From a checkpoint of a small mixture-of-experts model trained on Wikipedia.
Size: 11 layers, width 256, vocabulary 2120, 76.1M parameters.
Experts: 256 experts in each of 10 layers, 48 squared ReLU neurons an expert, 8 picks a token, a sigmoid router.
Training: a variant of SOAP for the experts, 5002 steps.
Below are experts of layer 2 (counted from 0) of a mixture-of-experts language model. Rows are named router (the router's row for the expert), up (a neuron's input weights, with its number), down (a neuron's output weights, with its number) and show model dimensions 0-255. Each number is 128 + 32 x the weight over its row's rms, rounded and kept within 0 to 255. Numbers have three digits each.
Before each expert's rows: a language model's description of what the expert responds to; "gets" lists some tokens that make up at least twice as much of what it gets as of all text. This comes from a sample of Wikipedia text that the model never trained on. Tokens count by the router's weight.

# expert 41
Vowels, accents, ong. The piece ong in Congress and Congo, accented vowels such as é, ö, ü, and other vowel pieces in foreign names and scripts.
gets: "ong", "O", "é", "U", "ey", "ie"
router:131105122137098113153164035143130126105112096105175145141126153143075116122143141122082131143129110157097109175189086146143152110184125125149118148126108123116092085125079128107090077104148093185088142160070132110174156143164108144125100140180110109102139071115103122129085126099129146139162094148094123172165214153147112171151125191109131195142104120081110123172165126177114111109138090080135161042081119136117122112121126185121108115190121098082165170170087100140121124112135083123154174135139123121119164154134120081139138154163152114190116129142173180093111102137131105125144159031176132194085175122144159109145109141105141121127137075160045107164112214057061093122071152048170105181152116144153161146084164162137121144104125165128154138076133107103120134116143169
up0:142119217068136129181169135152120119119188138118117073154081121107102121099175118099107153153090105163076101140101067078167093109154141088125112107141175173104133052125141156072089135119103103147124148141116108135114097133129120175072132155107124135099119045159103095152114109102184124147172153142120119153182185169167086172068140161102088123131129124108082098145138081081160124080149122146152114112080178105064135098195122191185121143155128154119143088151155075152078137121110088121146131128126106043135146156149141075151131135152122153176110125148093160082152117117085106187114099074147131145150174160143166131108105136119136137100120068162085143165133201078069098146123142100122156182122065117129144114087108125175105170163169166092131133141135079094132127162075179
down0:122142187066138133136159182188192096122107123190150099132135128137178152103079110104095170142136107127101126098133105132135129138105123084168128127149168129121118165083054126153092121096174183153079172123198142089101138068071153111124102130136112140123075088134156097091193144147123100115125162178147132144190121118074161163110117074103141168116149123187145088120149127114172139115170104065118112152126212167123046097144177107153115111132080175137116089119208150163129157097136127144070117091083138133065119116130085148145103088174098118142144121103065156124149136194095147155142125155152044149093147118131151142076116163120127125119133090176088165135117143101166135139100119077124074171161146149131171093114138115144175162147144054128091161106166076151113075108135160

# expert 23
Duke pieces, numbers. The piece uk in duke and Duke, plus numbers, times and dashes in sports tables and results, such as 1:58, 4–2, km.
gets: " T", "em", "–", "6", "um", "."
router:146129076098130158090151123170067103102152159080160091169144147095142154133134159170088102123149168113206131119151137174152122107182121113148171122133128152150164086106080123144106149166159104154099150120128159156124149097073153180081085091151139053115161150167162136157146072119174065113097095090095129144090192171153154107148159165071167146156086163122130123133148143075087121133089091088129077115136157161178122060120109135110085078132127102104134152147094159088175098141165104118121138099114101100103161178175186096156125121145101109160094152101113156143142113084111103152158145155167073199168141134145132127146097139194176188083132098127072080173044146138094143095105073109164115157109100096159120171077160162111095161068114179108172161114172125119155114127145138
up0:107135087135120084038141155172078102097116101107096096118184133149109124110106144146119128124116194140110171132166164196186093119120186104122127070135114082108116115063141129113135200088105115136158143121081141153147102143131135070128114111156089072083099106126195126168141156114083096107105083173151112097119156161106120111123113180122163078059134111126119135141163076092125124134117122088118135145122149129165167157094109143111149145144066115083109151158126104116085127103175156107162145115083106099188114126154090130200144122189192080169150142104130188091154135150160138137139131096098105092113125128159119103153158157175148169127103161187094115161165178169119153067199114074158189155171131178150082129103179111180131151122140155137171141138203184107177138095077121
down0:138124132220122070105130138136124161124139123113169097041136116079179105131166129129055151127068125093172122156105126134153111149143104162026133128179166129141171148161174124170130089148144100144161125088118166123125122105103092129125123117097099138162093127138132118116101134131105141185108107111151127174150140185087166169100099110172158208101099092123071108124152110093118112175117138090118212101086148156141180087081112191197121125147097155098183090131104151144106127160084163154094152150182103116102148125163134127083183148115150128030130150154107073141090166150100156098160127112151173082136117176144165119077119161199112128097208147098143132099134112099111159143126133057126134161107138086070125107102104132191150118161073118131109143121116147134100122088077139

# expert 1
Mid-word fragments, table cells. Word-internal pieces like mer, ven, cc inside commercial, Avenue, Americas, plus blank cells and line breaks in election and discography tables.
gets: "mer", "man", " ", "z", "\n", "ven"
router:161181089119129178110172106140084138140121123142131083166178128141206130110106170119118146155129147171148171175115135172144067102139178083147183131056183113162141087116112125193070083120087132148089143124151181137152171158180149108156123107107089152066139123172126148135156091109122114076119137094151171130141125131160144162157148169122158192154064130135154107121175123113139135141121096100127062116135148149049117108171091046118097095168104113100054128151123132111136068112115107123136124127151140129121124199141197156160084100151128126130093123132076125154176108117124156142088164101192054158150133085190101144097095153124149141110109072126103098083137117049083111080146114088102152123141112131105129100160097122089150141121126103106068161073136173086117115205097110
up0:098114153159128104114131154110149115104165123164119123103128170127171159152161075066123112054115126126121129075121183137121138155108138156083084105112109145144121128111181128184084141132206096117123116120120157123174152130163090146118075116081156094084140134158101146120155143113093139152147105164108109141116089174134167140146143129156073172086042101141131164149183144111107062140070084141161081135144153123073122127128093122123129177162145098211166116106105170117095109113108128133095177164111063149137098056064112135164124137055167137142129134086093134164150171133097168163087154136136044168122138198145052112154051232105145112115111139133121152122165148117145130107127138145201166157148169176136121170120130171079053156135128072144112100125112152111139151147131124
down0:141130090171086149114094116110132121080131160193125153126127134100087133146120132106096109134127153106127165065149127150115102113163163192087144086140079164155154068094097135182158169140091148091120101134119139080126171143153107087181116123163114105162150153157093097163090139160092190171141136184138177099067207172058136095126104068106089123137113146146096179112130135147138177115108134158038120097168149126147125134099155103125074123159166135174120091054169159096090159114127144079126177123138146091135170108186151080107117149058106140187125177135087106126069130192157137130138124153154111131075126133098149143068108144139137118130148141190068130105102089195185051131097134110151089139100123111121135176142179135114091138167169106152090094117076087156154142156147126

# expert 35
Verb stem pieces. Word-internal pieces completing common verbs and words, especially w-ant-ed and br-ing, plus feet, partner and digits inside large numbers.
gets: "et", "ant", "ry", "ing", "le", "f"
router:142187152083114152116146155155105072112126094095123079143162138141190142123180187145116079070164172105099145069149152177133133182124134105113193118135209090143138124125135105174123128155153098149109063085139136103089074154079139128081127124161201148131161158090091107124165103114136139104168102128141152107114125151182155140112112118090150125106095196162113145163104158147118103122099118111167099082138187189086158200145099145119116141148182081098075177150085106134122128203155113146143135103118115117104200096159142091153079141157187130124150158107153125122122162090113123193156172089129102145102117146097103138126117120101132118090194134083124104176160135061066132106112124060119059135123094148126096150098139132113132135111081197190131179057154097156128126161124111
up0:100150141117091093089146109216171143077181126108133138143139155180158153107112132150180102096167137171110148127135140142183136153155073133108110125148114121150089133054186152130137121129140136155141082144147204130119122088116098110066078131158082122125102107120123150142058110112188086140080132127129143121157133110103093167147156083108136124081150161135136156119129206125140153130120169060110160096136154104148088168161126121150170160083091055077140189174070113121084190144095092131105150113180101166073185080170138166173096124088196151107103137140105119141129138085134175130082106164127144082129137159141136130150147147172156066164079124173120076162135130118132149105065136149151113111174119145136073140098177061115110116095127171103132101059099076055116102143134131
down0:177151077104156153097070133115064096137121057171088163115145099142133159149187170114096073120172098094119175149136125123101122123183081115081117154145112120136092139161087141140144124165104141100119090122150068143165074106110168189159161206128127217164187163153153160139092091136142111138119115166115145096127150100132091129162088127146106172169093133131114117128162165120093136148127151213114136102154110128119128150129114113089127131144103114104110144116196082131139143114151151088138104104163102119107113086121135136064122110119060186079125155099180141144132095125053136103137146158145088132103142147112123126122142146140178095181202196136084148090074062129096102068131141127140081125100146049126185118108186154160157101157144147181188182147090102071123124131166159

# expert 61
Headings and music words. Section heading == markers and fragments like ast in Castle, Castro, plus words like life, band, family in music and biography articles.
gets: "ast", "==", " ==", "itt", "ography", " life"
router:134135159131105169118107133129152075120129119123117142172143149091138168161140185096135108128091119046088111097133116132132127131154177104085097102117114136227132121146096101155120183150057122100140136157130133130151135139133167119084094101151183131085157093163152046142141137101160097140139099108112139142143082177176138121088160115098164094149083153059139128177152049162144132139160076119185165126111161151186123109114130099058100136121142100130063177134149120088152093182111084236158129116040132106073138089151169097135119141125150121164143139104155163119116132117133150177093167198158156110102138078171088128143130153099114169109172118105105076109101156100098132091117125121147073145123052103140118113087135115124090166082131112170206130090142147188153142162178118
up0:111170131163167140111114081100099115102189090111123179152141186139118151109147164150107169115057183150108105098116170155146138114153109094072094094096164179128105109149098159183122111173152163096209155115081104151114101179071166152168093090195143119126123171143069095109158145165158090138159108171114090106127149137093141083144182089139141138161081109180151138110081109123126170130090071160099065143151102112091138148083101175145169136112178123128095132056122132102059122141099066155172156114116136172092162107153163077113088111093162172143141138114066165101114118067102145168119167183097116171107126116135136129093156147067136206125123152088107142112116133137056153086145144112103085107093119119137128141135122192128100154120170069129092066132130173155128132146140148
down0:115083170152102073148151103187089149153154120101142123094197149125165112148120172108145118064125080138126069106159129156090159131133136137143098150100141163140138124130110155170137168172115126089131194167102134095114073117065140115153095100157117181126080135184170120091120083175168152151170195135141104113081181118094132159140103138156091095074119123119138098164145164118120111127103145139096103121101193039158125142080127043107191113113142134162147167080109126120103157139164173117122151133135148105144076137105177154125101117096129099156081112129092166121088095121110156147172149123095130193125062236158101141045115124095116117061101192119148148112132139095131170134132178178152121147085074057114115153087161132144120142127143128130131161112094157153101167198107134

# expert 50
Definite article the. The word the after prepositions like of, in, to, at, plus this, their, its, his, such as in the early 1980s.
gets: " the", " The", "The", " his", " this", " their"
router:205128127104117046046174101131150100100128126021183104191161102092132172164099151174140102145146174062130172160146124148179114100201095136118097084132166141104175115146061148161119088145186092150072155115098150142086105158135176070046079118101111123080127083159126118173146102126122111127059105106138180154210135120106135116141148160100147113144078142074165120138164156103128097097147072118145154113154120128173157109121099111121111103154099121103126131127140121134188151124108116145144123142132107135118127079142105111129101130103137147139105130113137165200135098059117074143171102069156157146175142111139085088161127122128181113092068143173092091136149157089132137126142130134185067156110126167158150092099116122070141106152121124114136164153129117116129127117183063
up0:183161093091125132075120125202126082123134102068163106093175103084135080088129167121142169134157153122055193192082131145116096140138131168146169104102167136096138106128114148150057111149131172147193089144128138112106149116165161076090094075102138155162108089197121092091189088164151204159176126131119166151130195154149048112196112134132110081122088105134127128110132141124158140134071072123097145177144109130143178151187106107128070096141087089133109139122155153109106126130065152157145129099105168122154185116177149121112126151090151080090139114074088128143145126104118147158161125122097137137143105092143195171209140161104119115098060093122168088145177157135117101114186134127062121092132129132119132106161145094135143138080140103117146100136140104131116067108076154
down0:124169145098127117103204120102068171166157172113138107123186206099135098117102172109131151119080082092134197186118082132135117166140054111091205071120084139118149076108082116147118064168154117198149143162112132169115135138110157149151129120100069140108216180123123076122142165065163075170178168116128165129122109132137169112151149090115148119068162143108098140096132154130188107135150112093080095114131118077130124208137144134102157147164157099138191120082118171132162111085108144067120109135155104079120104154125100165085136124098132155083158152111183096178141134136107092120169156117112113102141135170140128131124114144095142124132176117108148150163087106120128120125143156085124132145166160085106067158089108098133149153154135145124110197107089075158104030131119152

# expert 21
Mid-word pieces after capitals. Word-internal pieces, chiefly o, ass, ox, ax and pr, right after a capital initial in proper names, as in Massachusetts, Tugaloo, Springs.
gets: "o", "ass", "S", " S", "C", "a"
router:144127123086132122089137113147125127114151161067119100158158138116129145131149148156115136088121190164124106116145099141151205183177132139107156088142110131171175084152130097131090049147103152108140132156083129105166165155128138091159078124149151145138140129117158106168096145143126063091127107150139167115119102152120112178188147191124115142108053129107114192146147063088051157097145147165202113083117155115140121190161045145127107117137137114146063160160135140084159134133128146188207144162066115118035201128170127145124173102139148109117111107104133135069129074129127103148155154090119034112129109129152139143202109184149143148090162111186141113149114121078094138124118093110163120137072108104108095169120124183119101138104082098141118114140144145105147043106100105
up0:103121117107117135159143163133163124164110221122128093139127129108196070096144137129120095143182122111064153175173103122153104150180179163077112107169172108125129137167080145145129096152149149081107149169083143128056102063196142132121120118094188184120117132147097068122101110134179045127129147113123082127183134147169113104200136126120112086090104147132122134127142123175121142090153128157147140129178148128096105182129085092161113125167079161104097163163100149071126078123150126171100132153098161128148104114125134073140077163127112097149092088100153059155145069130127152087125151179172143106145129130106161117104135176138147115093152165145117072069170186130090117126165106071110122101170125101148158119158081207178105157170103093122097059124161095087114172089097144
down0:124118112117109068069123193110126160104092146202110150113109085105214140121142109143171221131186164172116097199094114072166116112129126131130144167112161116067096193192184125161153128140164111133118099148110116123085112129148103118126155152123169176119100060123119117162104176118111151109103125092162097139209118107152122147121112161113130178148137136131128070146126087164152068132157140140112146154142142075113092153111062103114093191118074174127102108166073104124129118157103151181147201106167091178124167107127114118106132108135078097114133122099093165174130119084113089188131113119131149109160174138132128172095129121164134208136087140120173117120097180040100095146099118118136147138141158082143139088123146134104072148154131167068131112135060163087123142098091160

# expert 22
Lowercase mid-word letters. Single lowercase letters or short pieces in the middle of split words, such as s|k|etches, con|j|unction, c|ert|ification, re|v|olt.
gets: "l", "r", "n", "N", "t", "en"
router:169152085098189107071102177103123165120136073147160131186105135112117154126104180165008152119128115148119147103116141101189165109095193093122115059052069130125161120136120129106085101115102128150102159169135168144165160179148142122143104119091186138150127122128142085143104140084104043104163133136148127153117135161140127088106128127105102159171096102139084086130134156120110153131110107107171105119123140114107158073115086108104110173130144128158129137210148109113170122109122074120125159128119138033138094114157189140136128163156206130110098179127155142134183119129100133160155094149095075171158228110151069132216108139089146163112164151147118136150092132116173084107104093100134113136112141100220102131087109103095099140121070133105154153156165100115138162131108127
up0:166134112123157122137106190143087141184151154116121091143089162147170124086100199176129125129098129050170130117121163177097113126166138108128151077124138101163116120158145148119105082092174110139129158136140200149129157119100152159101088093095160161154159115118116122046045116107099119098113095122118113128130143173157091077142095094120083096107108162140107144164136132137132116139121065081106137099166128089068150149141073105152072125083180168058105099143128112121168149153087055124139138132081160095143107151094133157115079112198153158141107183180165151098193174125180162138136194131119114132193163142172113098201114139114169084126179162133051126138154099149144148119144095080169128117112111072145177114116205125103078103132126130141121181134111094143147193107114146
down0:117120135082144135114106132070130151102124097118130156114083094139152150112142127137141118152117114169160127072125086154073161075116115173105111119101129103140142090128127158179149084084197106108089228128136134162122123151128197228137125137120126154146138188121136176111129090090135182102184140141074167125156137134118105060151086067165042145097104146089123162076165118130119154195127129058139104089129175145045174141107172121164088142146074168113133141119110113149156058106084104150142110134115130117122163121136132156105126177095122094152143064172124130125175140156077173136082202185095115137166097134132113117127099196112115154117172176106155131117089093115120103156156083106146149116108140072110111181146146146088101079093151113113195137179137075148098140127134151

# expert 10
Word-internal middle pieces. Second fragment inside a split word, following a short opening piece, e.g. inv|est|or, adv|oc|ating, G|reat, W|it|ness.
gets: "est", "it", "oc", "ac", "ig", "ab"
router:163133136120101138190158136120133118114147136141125159164134186113143153095137164106122172120119109091136092091110209176187158160141148091124133130046103156167108086106130092162123112140119134136137168157168102205142122142128143085181092115129152083131150088110116140116073156091128107099136109116047193130142159123165132128160131111140211133180095151154126188077149095115113130094067093065173120050149180119118158136171133174130108093114123143127150135139109101136096074125045072148155119133104128147142130122158118054102011119162144101174173165148156166148104112115166074167142123131133178107138124136195072123119090087133121135100111105128111117123107124077167075087115134117155093164123104107147120110121063179070148108118098089162149103118158102154208114133133147
up0:124165121143143127145131152111161079053126172130131151121128152128102227100118142191073155085159143072155069132138141172106144109142157127169143168128129111087103090115133129173202153193117132126144141104155178153103125135139123095074173149083120088171137043094170125112083169123127140138098092123102122141159205109113105155089102123165095112088100228183130125106098113125121010126111059094131128106154136095145130143167068180118120210116124152107110140115096126145107131140165127114123121111107064105170130151173132091087101167150147118100164150119113151078095142135116174126151110111158134180099150123150086150172129091155098109122143190137140109129117127134147158134090132079099182152118070107110183130110066132097106111144120045115125144174100139149140143154197130
down0:148089180145132128195160149142137079083125114082140103141114093165092217139113110140099136081081139109146147066127163191136163099137100167140116137123174058056144100146116143116157203122150067139109132105110160114121087067115098085081209118108102107187156091187136122155073156146088144184104146124114131118159222104125115151109064122142047104110147110142111132180052143128113103135087149108128076104070154118115165136132097141104148126130178121156157146139087094117111122147110153076124153179127147144147155154130092141068144173132132134102152141109150125100121168148103176154095159121191129129068110165164090139116135147124172164103168125164125095140069164138147144127179079083167183133211129100108123138094118140143133105136109131062145108141102099183140098152122102

# expert 63
M and ch pieces. Single consonant pieces inside words, chiefly m and ch, as in Filmmaker, Firmianus, Mohammad, architect, undermine.
gets: "m", "ch", "g", ",", "am", "h"
router:181150077140143120047137122159087187168179083093155083133128145126170127083135171088116138106178154183134139088089110112105147159132174091126178079086146121125143126115071094100085146105102123185087108066146170120139171148085178096140093091116128140104181168159182134143161124108096083125156127112109122163130170163088183097106168157150155138146094131144194089108108134095150159076104091120098082144090158153152141106133065127051114162131147132166105172105092145135196132105170127169169150110090104096062146114160179181142086083162130179150106168088090149105168110130109114121121151116168153174133134085131107096079123158091135175103091125127115136135101106132113101133140147121125118123065114144130139165100171119069081207067135130094168125079169151090172118157155102
up0:110138092063125113159117173143113064176196140122127131075155173185110142086137108124131132131118078085148111110131121111132139151181084100112197163111148177152111188176133135181098123104182107159107152200144172129088168105111148073145100103109144154134172106152159142125105156106125110043171140078118075085136194167120118109060137135151119100131105141160070135136120121153127152086056162094135116161047114118117152134149102094148135113124156072100139166089135091106152157173167094134155150209095124160088102130117115122184112072137107141084112164150088129119105140097104097120088157137193145157125125153103149147083095140192148158111114164124138130105114112126106072130103127148107079183135137176125171147157141177115133137125029107172083143117115067095157091153185147
down0:049159183171098097111120149110143106172161130096160138131094147174156102174104133108096144139120132105121107136116160105117149091134139106093170194116215148128067159135164119115130089150157148233082073144056132058120135221110123122108147137091159149098139172129111083118103096074148095118083159167141081109150137157107101172123159132121131098183101161169136148129100145156136135101134168106154120118071131128138102109136101112131135075087130193116132173028155088122153164191131147138105136123097114138099157181155129132106134061128098105093146165081075181044084156105100098054143145149126158097154107137098100173078138146143144141122136181140147121148087168118101129116105139136193144087130092156148140144169134149087102149123164165152106166154136098085106145149140075

# expert 32
Articles and copulas. Indefinite articles and forms of be and have after a subject or verb, such as a, an, was, is, has, been.
gets: " a", " was", " is", " an", " are", " the"
router:173193048052136116131177098151129051147108151126109145123136134190132194120128152154095101124156144108155114134148188119161123083161144123079105143101151131153177100134109131152106130162141111133110089166133131123076168219139151123136096144168123094169116117179116119126126103106109159093133148137121161121193180107126132172103166136081180097113070133129155152057144117078119142152130133139158118101147129100120078123123086152097122079121156099112178115225097095107149106148161079148135110085090130103108150129218099143214079096181144092133143176075156140079105111144159154155104148092201144077120132110162132052116123175144120164127078098142066126106099125098140164121074131131104119139123112120137127178098146134109139201103145138104133191070147186128107111109125112
up0:123130145123122125143193086147117142092127123127158097116115143190110120113073122062083152110170119135175152055081206139212157131123126125101086160152169111124188156129052091165127155109128162138177196142058166141099140117109123094100145123182136088134071128167146185156091103130128110143129123092142115093109177114128122158116128106107168120070105079164154138175151139094047144109096135137125120073148136102102118114120086124145177127152093086147153138104082143118103174121119134140153103129162114174145108124124078166155142147099156129215162087074167095102168139133210132169127140094112140094086156167118112101080104127129143121068141161130176123126086165094131139110045105152116168139151126218134118111122123070078185167101084159078169136137173140103139107157133136
down0:099194083145116126114116097117066150159113134149188100156176133139133080104145145090108064167170101080085119164156168085111142124110152096115066153095163143079180177164135122157113107110078119081214210136175117139147162143150138180180147158174138110091099132111063140097153141105109142149125161110135135124161149179185142156127105101107144178121140147167182081187153080108123118075148094163078095119164135149137144142179125072098144119176111166135103087114157191132064128154076074122152134109173132156133092089108087117108148103057126173126146165150115124093197096088130100160147108150174118097111091142111120149094151139090119154127132150071134133095088110072149177140138136133111149113169065163164135072155100159146111105152083113150082104152153149157116142062146111

# expert 5
Hyphens in compounds. Hyphens and en dashes joining word parts or year ranges, as in eco-label, third-tier, Il-2, 2015–16, plus some single-letter word pieces.
gets: "-", "h", "ag", "/", "–", "g"
router:152118133163157141119146076131139127148080160137150034139122128105142129108154127120053112145108108131114162038140140152120056169097160162125174179146145133129150162132100174096113134140115113203132170129143164150087124063094138123076067093111158138158161143125111156110088104073101129130141121104087189096183103120167134114143146134089164147137119104041147103096204150133117164125092142125185138150113139119090142079132122113095083133157188111072143152117113082092108136198135079153151187137157132159085155156159125175166141118154180086165079092152159137092169118170133111141134110150152096122108104100151068038164097097148160158133171083157131073172113143107205108081114099029122138138096126174151141140124131139084109114123077155113168150110131120115129093144144117
up0:146154125181080103124117137115130129108164152085143070139145154104181093112109150163071114142116157099103123147127179117144096133092120142126118142069114122120076134147120175131163137131112113124129135117144145139081130121136152125156093122159162089103099087099172152096132213117103139117157067115110088118130106127146108149168184101115123101172132120112100113085117150111110148062095139071194191150168130176105102130118149112146136202209084128120210209162131089137096184140174121149121160078113191138103148155163176142154164111132101145105114100116149149120171125124128063061118123137132186053165084076117146104141129160123192160122117108116125126130079075147179166069159156070115181095074145165132172153086117117117109165113095112189071110118173081111073104107068100
down0:187109152201069100089155140155130197146025112139144128122140088127187107108166157094143139109125099104098114116160182111112117132085147122126106157110111170200060088151127114133157164159065080143127118160141139123164168154147180079119157103054177116113134131108148107151098132134090084118121154136111140130146033168137134150113165133127131078144105127102098160069103140138183185094113189146135134035140163164109107093099115120098197135119169181155205152131098088084155124127132171135086114102157123147106122167116101123136158115129112140126122174126123134084155154145166179079171085186082102118125160057126176157091072097127152116114164138062169121140111143158107137129148100106141145103142157073137125134140129068140158147132124112148108160105088137107114132162041126

# expert 38
Accented letters, Grand. Accented vowel pieces in foreign names (é, á, ó), and the piece and in Grand Prix, often in racing tables.
gets: "é", "e", "and", "ri", "á", "o"
router:121097128127115167123164060173056091108195136103138126168143086123071173095166143106130139072157090114152124120115153157146096103163118144192157147057116093124124123153128101156094106117117134094084199144091146118138125178139166120063078124153119118092098086143110110175159136091118137122086087095156155186119112163142071151160186128115178159123126207099158125142160163140141070124079122099105117083135166158143115089161104082130100090204143118137145120169126161079108161088181154150172106161078116131146097153130195109133044144121121109215114107137074136139116123113109052168102139088156141123144170141152107161188084118099117172085118114108138123091133092139145177101083079105130164142064114152110119152116181134119112170136107120111142125067120080161123145193145130
up0:143084124062142181132090121191066103151166146113164160141118173170135142109037106126103152071126105163080160119082105136124105107108148149123167120050087116115162109151110200112123079171132134068082161139135151118071101173099151102088100140196119070083140153073165102128140142131165172152063130149176122123106181148109101080141181148122094136140146155158170129166117146115162124147131144087101116114109123179122177087088175121180124125153176049156116148121123113107121104125166182121206121149143161167117120127123118101176084161103138173099123071170087115171186119128118145112148103089148161109151171116159100138138088123109085135126126079113110129147150146119155106150148105112076133114041135111111130223169167105128097120127112106147099135087158142085080115152178160
down0:115122122087111107087158141130082145135146162112154122130175158118124125117085082139120175144162116155191099169111148167086157130137127110141147143112126137104181137144105115126141114120100200052078141096139140072105115100081088124100080090143113137080101133096137144152177142131125147076107109115146155166124156065058076122096145113098133147159084098139120067204076102128140135091098115066051176116097144136143151117125201113108149120062144126165166157141149137159126175123173202173195147107178151158197144153136173072160093161205146115127154109150108115151153101160101123083133160182081126118130196068155080114163087110146065119118122109140205135116103132142111104193103118116132155161087165094123156141104162111114128138125126142110102085104129146178116089108179192

# expert 36
Ordinals and numbers. Ordinal suffixes th, st, rd after digits, number words like four, six, third, digits in tables, plus th inside words like orthodox.
gets: "th", "st", "4", "7", "-", "5"
router:125173138101112133122191093172151104145123186122096064140129097166162131097125107144139080094156144130122144079178228140166070126132159121181157077101136084126128072146127040143116153147171110158118119160178133155111143083118146151110084120094180156153152136139173113121137115082141139079158070102135172170063114115159141164145144147139112121143099167182146151125134132092093130163150114121151142061104141125155186146125096096131076102124159106039122148128099133119140130128180089137170145121116097138096130092145122097157096100194150151101048137096200137134144087140119127110137098111152102086109114218178068098133149091172115108110170103117098101162141141136091080096116104095183144118119085159165124118131166172070070181101132158124150145072135096099184076095142117
up0:097173138125133089163099099073118093109151079116145107095109150131086184159098127117162108108096164088092103127143139158141084065098125090118184110180096132091104069182076056106108076121112077110099100090091153098100074125164107132115112162122163137115120134121175124066164097182107179141100125166091186159143205251115138184141171125146107204126087128150116097115137117061115130151084149045119130150133112146176120082148147163201144098148154162118193155161143105152149113139183129128158122155126142122148091118168140133146098097177131106130141139047172100076104145127127153129184106182155160116097107144119120087099101104127122133131105073136136125124100134147122148160122106065138128150170130130118115170118183176141174125120090136105084153189145177139105131124124114
down0:095133131088156096178114164130149133125105073171088113136151146167135210114078147111101180104134110129111111080103153166140184181097088092116101139194134063144077135126120129166105111133092116170140159105069084135100188102167156167143168142099134134083123163151161174133113119124145132160111130154053092073129158137124138118103113154155136177156064107088144080140143079122147176075138117184106122128102112176160086123192138125151135120133123153162184128147117131170202108147086120077170096111172134106089114128177137092118095178094109162101146164151110089156073171138103188092149133123167118100101074130106115094045106175160152145118125106057106120186071078101099137169148064094112132135120132132180172121159142123120161105124109090092197126090118144139105107120132195

# expert 17
Name-internal word pieces. Middle or ending pieces of names and demonyms, especially ant, ist, an, ry, as in Santorini, Jayant, African, Jacques.
gets: "ant", "ist", "an", " |", "ry", "as"
router:111111136090111159140157101131151087126121060086180103138146116100103145171197158188124084106132147083104138091176098162124145129125100123117141143069171126105150101091091075106056145188152117128104094176079114145087118198086182105065127109128132156163128162167115072160171199099132140116104121145114153163117125122174150090148120141072155183131108215134169133148122102129151144114129106116119116118138206154110142097156081089100093080167140114102117140148114115123211161179153159113126102127117079083104181100139086105144103117110213197172127155106123149157123117089180151154081106075154094092133136058111084130127169164113140088098173109151134107149143152112132117111134126074144121123167103145191112175121128129113113135119108110218127172159132130106092111158053135
up0:162155192087068138139114152180095138094139076188142140136127141190086158095144153113120114103121183092081087128154089142182104169111138146154111091185108167128125177121136072138118141164080056141120105144168121127128157153136145075144111115172125112088137125125118109104103159040130134125131110137104101127109089059127146127125166166092089092101053197164086096132116060121147138117127158136118194144136169149128134135174203121120180108110148141105111106147055071088083075132177119101162155078108106124139129121168072113129111138161168123122127224118166122132138132091123137085202115147060122126173112132141170084066074114161147120137151147064108144134121133121115097142103185088113153152184118117203121126094180113133108163128123127147084144144087081148144110132103102
down0:081073154127139121148164092163109096097152130111142104140150107153153123105081171043164091143127130071101119164127111083119141167153156112118065171085136132080167172110110133127151116167145110118170154137073186090166097107137144135090172093101163119121082132091189077163160133099047108146199116077177178095113126140119133134096141167145110125152135124103086086089150138103125165165140129174117128194143108094164119146200138103108131212146133118185099120095082122093140123145054064184169151136126141118152146087112156126085183109160088067127102067150058125119119150123121191117110117133134114182078131146138137134117130118131104183105132110145109024134101147083086136129130170109116151135154124126096174129163131106125097191130114169076112134141157110152176163144186096

# expert 43
Letter L starts. Capital or lowercase L beginning a word, especially surnames after an initial in name lists, such as Lamont, Lowry, loud, Larkin.
gets: " L", "l", " l", "L", " H", " G"
router:123089139112099131077090153128091119070095108070174110167120094121110124164146148103132120116148109065082097112121155137180146159153165106131139059134130114146145136127133146107112094126134102134153116175118166144115160165140130183137069123088115109181134117155208115145137129093133119101149123106049216105087195133153113117118165131114158112116144105088138154122147137145119155090113091137215104118155085097211101101133082158093115107143096127120096126097124131099165099124178061155142111091132088093065088183154123114175144110157162136128154091106189167202171154100106105178099122125121082164124176092129122122128069117047108136133124124138094124189147164118168088105100132140146135139140114220164092198080159195157075198125098109059145135139123154135142136146133118
up0:126081104105121129075173128104135124092102092068082093050209115139144131123173166108103104136082174113129142067125132141139113134087095130142153202185129139063167107114127130077139137111174118142142189059093146162102128073049170114118159158129075109138119137162113142122117089090149196107168090074138187106161135156168134137105175118163141156179155130136128154159119159139112147137083153084100131076149091114088180133129112112070110097158108142119107153123115082108180138138106127052124067093108076134120081148113152112147191137112145147149122139192122131111115124111087134152174128163145111137089171049100139050136129130112107109095159157102119071125166129115170148153087126116109100191143082082114185145141167129164131195182073106134171121150109125130095133149084126
down0:110159108129122107134109106141137050128107093061112132134096094192106173168093087117109072124200161174147123112079145120111162202121134132142154145175136109154101121091110146129103141159084153167126154176139128126140190120113112104161160137178144192098184149125151128123114107190205103076092131126125152152147183172047129102134170117137166104159167158102085114155057104151174169179101155132125160106129056109104091110134153087067133098146110098089148120089108065116150133129134127103102164103092103141158154099113154099213165145097116152210089092120108123147107106137076104105141117175103167173127177097066099111123066108170117082112153107136109131135150149150095078134105155161115107133150129152186101103108039127140104095183119131136111145137123165108116106185157143